From a checkpoint of a small mixture-of-experts model trained on Wikipedia.
Size: 14 layers, vocabulary 14636, 26M parameters.
Experts: 64 ReGLU neurons an expert, 2 picks a token.
Training: 358M tokens, 5469 steps.
Below are experts of layer 3 (counted from 0) of a mixture-of-experts language model. Rows are named down (a neuron's output weights, with its number) and show model dimensions 0-159. Each number is 500 + 40 x the weight over its row's rms, rounded and kept within 0 to 999. Numbers have three digits each.
Before each expert's rows: a language model's description of what the expert responds to. This comes from a sample of Wikipedia text that the model never trained on.

# expert 21
It responds to: Abstract nouns after articles. Common nouns right after the or a, usually followed by of or to, such as time, way, side, group, round, version.
down0:529528530500576499542541475550564542487525492537539539512533546503582493433503512480526557486525497574537514516514535492575489476521529536452538446520479539493454472373490465517484486482501540535490449497449419522462550500494468532468470504489499517523472483548525501461497563484514465487530466527544511462482536502472571471495526492464501523456427509553466422505583560603599538480441550598436440498592496530504509488472565500478523500511464468526493424509524526501573501436500480
down1:599477521586500499422543524441495493498566498533495557553504511478522423438429534452502534496475400434515478493460610514456419509503475500433499531535494565493525513507469485445522480503501499503475511507508501472573488496476437407463546499540495479476521491482507542479488499501445573488526536500512463475528485480524502540502504511502537564554448498548503511496483502534339508542506529549486522530504447534518482521462530552528573442455517519502485471385499473478434500525459510
down2:577445533505513494502483487500493521520515569513480493487451488499552471500592553509495518527560455524507469526433567485499533512531467498473445522437490495487527495505491551564537525410526560410514407508481461526545562517491529503498546481480556443494566490516463480491508470450509427512488521499558493554541451500439526462535518493479498528466473562507526514442507524464476537494527488474513539562463522473462621448494595547415562524495371600482474476514495512465475498500483456
down3:488504604489433484458452543606453476492504453538460554495529477506456494499513446427514499496532504454495438540378524538485407489503544437496552526424494499456520588495482498424549449538513551514502463500491500455458546529488472405496441509541465449512503480523502508524523510528505486455459485530493495520492534479509479490568501574445528461523470447576546512492500457494446477504503432485512510546475506478512490468500473443477451372494519493571492525432547430474536506484481511
down4:463428420441597471570528499493500482480445459383497455493444492467514499499515492487450498519488511469456500504443496493541544396544500491425440514492498508524476492403539519480474499535469549556497458538468478555487482512500434411453430502494432442531538492495432497498497562577493519466469573432509531486455474502539468492518514433495519533503381498491517470492499492467502501541479486490505492505532505519489505382501490547521560457490478544455560557509502499490470574526502523
down5:500491472526488503553560446484492488504493456527341414500510517380492556503495539546510530528522498500495490539510532488485586467479472477533506503595587488508434476517457499464439410520555497502499518453543508585505458495539516577474368490502518493463458505506456488492474477526500492521520471484513490500553518497508410515488501529452531504510560568438467506492516559494459493491518493475538484502462585513468557579489497512496492483506470536526525449527543552549518516495405497
down6:473554547476485453516502502522449432565495482515533494539487442522478523500430442485459503498545455462487472505474485502539487485509499476509503476453524544551468554450526503531513587493472497510575501415419599499506491517600462442477470562507440491485531495441505587501462526525500541491519550490442520434508470527487524535597498535605470502497497418488527483477476487480538506528560445522467484427497498500486506481491600533502442509495487602533496498518605498588512547507495495
down7:508476505545467567494498502598436488471517513510482489442492408451507526553499542508515466478559503522506589512480513548487498377488432491426548524545480496560590462516503509500505500472497445520460532508485443495505489456493416497504556501424482515553450578452433509511469550506502500512530499501470641533463535495491451501436522503556511592452547531505534512470493479500562447509506456508491480455494524510419457505485520458378515472494509455486515511479489497480490552504548506
down8:505527547429571498499506514439428533505535469491357428523487417542502555523492519471500524535507582524454495535495466497485534488517492563598499489444572383498559579461518502580538528503511517516524510543512491586493491529420516497526514548502526497494554521503496501446516526489541403510532517420597487460476473519460576463510490499527549448489517564519493499496516496415512463505519499520457497478543559410520503548500497521460497457470478487463486500504508493505497480483484539
down9:498490506518532490423524520582548495525526523497480528476502440466432431539487494414478516476476508444422524518504427513435549543506500557491511481508635521542459443451529510490530512553507464513502543492497564479419527542579514504529525534484503534493489555450393501450481482533468535476430475565523528526493513499478491458502490500501456496474588381511535510491460497522573514490462491529472471511494419575489491463491564546466499508492501484503485562475460565539542499467518586
down10:508474501441572469463464496534500416494514554506413467518569520490497518507514426421524502481440552505569501486506547475520463488525480535510470429561481510446446477519544519431476441464550427500500470469564541483506498627522503479527411453476483523492482558420395568525485481519477466475500449489443498456482470494488470547515535532550529496507522496529465463507500564569505403506493493481519485495501443453443507515543465489508484468535497440539500473545571522419451491500452483
down11:502525550476456524471525488509524531446484498490510492458542493502602451498506500510499441511475517535525506440450508498606504500550503478479480451479447487574490597533511506551579487506482362506499512517498599495539507521578486496498507493501584518465485516501556557504495508434531443498476571436541474523501501575499502504545517514509510478466554521527505384499608497521466610502478497520626506487498444496455499493521518492494454504514545501582498525486505528488530501493502439
down12:512493561498507543493506537547482493527492472492505464610498551468496518510537476471520501599500451508511521568445482564457495500476459458500525509476481501524439461499508489459413501456531509524438520519479510485492513557501490502499535477517492466502478514480436514408533576546545491440495611459446505509483533464512466509545472476591434443471528510487490511498505466544511506492492491480443496502505496608472515408399602538464594512473517530420446522510486498528397445477461509

# expert 2
It responds to: Infinitive to and modals. The word to, plus modals (will, can, would, shall) and from, and topic nouns like health, business, water, harm.
down1:499561520488474519536461514391503486415495563470471463489486465476533526498499532504528440499499564597496391498492466434531461509495404557469581502469482538477585501480517516500509497408511482462500561481505470470521487534506479490506454482521433465469539520523550491585501508500555482496501430477506501525530501602489493525502500458480558441443546596491444462591463444511492453513594487480563475465509528553528515542509488495439444565463498501471472442495491511490505517505468484
down2:536515508501497574507502357516452492515533502478500501470531532501465512491555483533493516498484474496483588456477468490501427476487413449504430474513563432435455580539477503422471562523461490519471485539490527495498468446506480461474496474558520536537494523503379499518530534500483520485439506436533480522550555487521521457539522568477513514530549510497523444520459519529415503492532474599512475540553511523497532503488589463574550514388506484565494497451489479450506486552551531
down3:551479489501512459508477519480442476547488500551524517562476432521486398462475504558497521539500476484531503530493511479498591483487512511443482505532490451498581548510542478490490510522515575471532426512391467491544499392512510520486553505442490579491464637441491494566498495524501542531458516533520499507510523492518494507489548513418442476548498500514459594485498486512452533563411516537549459513495424502516474507492549470501475496475558494478485592614478515510466471489537551
down4:457575499530429497569509507478499512474520465487495427514473462539498504423480493506487454519467500467563608490534437507527475506486567420569559550481460476477496566486573507462448457569453490465512465545501475504504504500556528487520474532488518495502468479488496528540482542500494502529477502516466493501535518509481468501468549493491507525516492437422544530532398547438418410507464585524426494484502474454542495481415495591473408413404454497471499522477481492516494448495470518
down5:478467494522501501517509373423504521481497541498534563513484492503559515570487509529516499506492626507536536489448482501509505510589548517517504500466502488447564497515463488507518491496534484488536479494506473499499509532485500527555521567499333499519561430497507459575452519498455539500589510424494547516517509393475559604497491555426506459460441543474463506507525544493543500557517546501487509572501541546494456482418481497493499502505505520523420527468450467485485520526516504
down6:474506433495496413463499479475515498526498462480471489428436491453481516456509500492545530500514503517414500575499550480504484429529502493468528530507500546493583534529512507525517530429516471532499487433465458498534501513485558544533461504410537497518501501558570433504469533560509502425606432415567458500524470515482479497486470508470520498478534519569487523514514513516512515552539565473492465398507520581493537583529616527526468474545477482482468476552569537543465510433460439
down7:486537500534500586418462522505503555572486468544498481498462486524483524518482508516502497550517521570534606489471522495510552474509420530563418526492484432454433454516506487516505482509504459430507477485474446566494484534498485442531517506483491395532525460558582439522444529459583458533510535506518500487527451548467515496507504505533456470516487500492504500500492521532574543433464526537435494544443495512508470504490547513482537492523528582422631492485477605563518500439488492
down8:478486447501497467509546490510496455557496458499517454493480492432481512417524565550543487499529456503452574575537502490615504435498461517493524501591480512444493521492556488487488520471512467499470435498498466504520527502461518470526538483479526482501466450511481492567510516510510434506482422546544600500574458396551361511505495516482453425514501544492491531415495532452590450501481513404540483542490528501508499506535525527525488541517482414510479500501517508569513549546546495
down9:474486458503494466418531480570497501435611482532524553575481542501522494498536482484579403462473525523501414579553463517470500470505496454519471490546511538481512574516503464410481450537505450505488484445529477566576520454506526568580483487511466533525563518508437499492501463517485497500565482514584439494501572460578409511488490509497518534572542488501452468500506574513505520479618468491501468502507499502500484497515484493529496418546548508540530501481511500472513587522488490
down10:513478486490522475493483533536515527460444594525512494501410458415488437562452502486463499503489487534491606470537465500571474420542523517494485518528498548521509486482494543420448504457520526504504544523485450501502502433536457483507523568411538484452484400506515497470459591470504524499558556512483550495512530500581516539491469490492470559508477541594506500517580495530500562478487482490559492651530548556503453511411560481490515555487503552474510482527472493514484499485497505
down11:510435497490485526515489495510479571441498517527534503503480480553522401453546522551504419521498419447541505496484480530529512499528401512479456516501489427570474404457485592577544539540550475496523466519583487498516487424464518548494537411443494504492488456478536495547484470524539497495500523464473460462493500466484542465495506504523481612549478468530484535487421475445499506521521521482465572472554612479501541488474568554505507523543480506497578461501439497504498428492532551
down12:486496438483480413488516531533453505475529496481517416569533480455469542489474463532526475512411498520399487499491462451459549537543506462462461469477461481514471492494560483505502498465499491504467461513529498501487475511500564498537511427468514481551477474514494511491471568516512573506434548464500648490526503445471445494432532414524517546492476528509434473480500557480598505519531456543502403518486570498527516435455573551514500578533567495491575493542531463503537481431504499
down13:519449499449480534501440427503479499489500519528579489517487523478501500410521512501539499490429469511508479514477468513533510475551489452439475616457429475519533614470490500469526500496512502457494490420488494522508401501541527531486434504444497491570552529502499492520510524515479436503437498432462409488515508472469453534501498524403469483570491482510463502559507550499508495499396543495501496509502476579525494433578523503505498462468467536513516626616462517495508533498525494

# expert 27
It responds to: Abstract noun heads. Abstract nouns and -ations, -ments, -ings suffixes, often in headings or after his or the, such as career, life, information, history.
down0:427493565476523491448500558481492498532470390424493509488535504539487560440479521491494501445591454503520490474505499497514463502504458505525465512492536509516483518512538492455473535536573494522478523500477500505525498514536520490477470566485510497534459546464516498588527431526471461463529472496499500504497460464513500500573512464525365462555435480486498469445483488486633532518484511451485510385493489505513500530479375407525478496581415462446571480521498542554485487495463478
down1:499500515476491420493470502517497560477514538489504491505488484433510508487496482549518490538507494521499470566511418427529531515516507499435414494508508450491501595567479504496486653499519489511495491452503475491551448500594485502562508486484492501454525419503468529508531501462512502508565378472517472489504509521548559561543499500509448479547522475519459485584511509401474464621494527435484491475458500560493428543513496454400422512548471471499465543505490473517497488544497489
down2:527497554581494492514512512485459465563589588485428486545568500469537498529486493523494465546405503528489506505510398524468526503513508458405464496481482496508514556514544500467543447548481531471563562499523497551505480499552607510509549495452538489445434521525500495502526508497510454526503493489541520491498498544489436478504491478459560499579453509507504447487480455440514474559453600521557510493462389496539494510535458486563520534612501497497510515578504463502500509460461419
down3:467539482543465504567585516533496508532504508520459503529500492506507565484527475514478484507468496433501511510507487461529540487500513446461595463490524496464439574517460466518532536471496521445510505481488475513508497449504506507499452490520487551487496544476526534472646493446509546502478558433480493477503532462490346498503446407558529548503544501449465466584516529509395502500511509481524503500526439493496492501470460492516496476535451555633513586492499444500503468567410510
down4:553547569529522592505480487495438493498476587443497430424468495462485500512514558506500520485532532538425571475519503455491461505499494504466496517516519470529510572484474429554592505509492586504562534490500469506500491481497464451496482432511528387499518524425539408499501471592512499576491471471500518464494502495480560505453485513519529501408484485515427454484505554558472487481512484486495475472410498480545486497492501592576491511500516524563514534502520363511503486495530499
down5:565503516516552631477477535478472440519507558505535497440553460512497443500486502502534515500494454502581532486536507536537547429502502471507502507529505553519546621514511497520509491502517428495618498535495483524539496506507500480514499506517532520535455480480430500569507476537449487481472500537478555532376548522499514496502698463501497490489471527450502500481443569524490406548462471498500503482422506520471500480486499486514495491557485519437518482488486521480518515534573514
down6:541507529503506572517507491475441527509587512531552547439569516536527460508534560454614500469538511475453581391480564475561456500487459454584572552499481394495487495504482495553447529500558474499503504481555507498483464526491508524514482505526463488533492496570514517513508576509498521494575541500508527507489497484577538499504461497480545435585504473486547521495474503378488498509542494535413526523537500468516448530565518478458443510429492503504520446542482478511428470497460509
down7:500561517461512438473497479488524543487459522551473489478513475468518414518468465543519484440510512492446530496477517527513532537512496435448482555555436569487512548520457504484491494568520509420479567445482531481518492518467435543451511503512563511518490452502474431514497453506519525493369532552464459498454514591496512360480446507516503498461503469573538486505454469505462536444478573602541465514576469565505437479489567496528481505444538527469470489463449478568481511483482466
down8:518555474500409500483590429489500509504508532519488444521502493494453492470507484501463601464448516529441552467500518497475505529465456479528469475441504594510503536496515535521621484450506526502530441469525516567538429522500529424522619470509510431459502504539519496488480552465437461456550452541497502446496451518455499505547432401514503540537515453487502480495527473507536484486527547506535457584540480493558498556434491575520511516536444511508573500551414462490498485499523517
down9:506558529541478434489495488548503498555447520494470499520477445489538505517499523541474458455491501509504501507515537436466492491522523501452569418474454485554482559511553519463472497529541611509528461553479570515495492500494490516579531500497514495552512450395475505516478511512482526545491584504513543500503387501444578492488508470494450452450534547562452544497481500571478564542564466566495495470573494524460484473529589500474499511490490500612492438468542380509474550489531530
down10:479512406477509481479502532433571501499488431513533564425468538581544494495498507567502512568493505431510408456548597506429496489500461472556485529522491462518507417466487428541512530500500518514394504532487520520413522482522534510490524500518497540497500498433496509540478488492428414502404531515463457502515482426548587487466506524472501449448497493487473495543521476476547508415528525423518512440536547493513518466495501423547511498496563563533484508479484497527560460506549517
down11:544487336470561545474514492455547625487504469548496496466485477496502491470449541557484491583447476475572501475497483512525503515464496497577502516490501481461485493466488496500502505418499501545388464517513511522533517497455507513525505502501492489429521518551490457450471469462543480495512499496492554442509445512445562478456501563499509580508483521491482526519562495527456525408497453426549562526496604500467533445409473496469493463482477488505494464526505593498437459547517483
down12:426530497521503485531457487507532524501510498499489442482509499527577468509529500506424482512569498470468483492456488501512491501569566460502480502534547478463497573490498495507527444515470494531504471504527500447472574486508490487557526498465578442534517487500689484521498532529516452545529587548505400439459494566546491503562486502513508443508475500497461502482528458554494500475473519480480482540520464533499443480494652477506489508425474513498507530504434543446497514505602587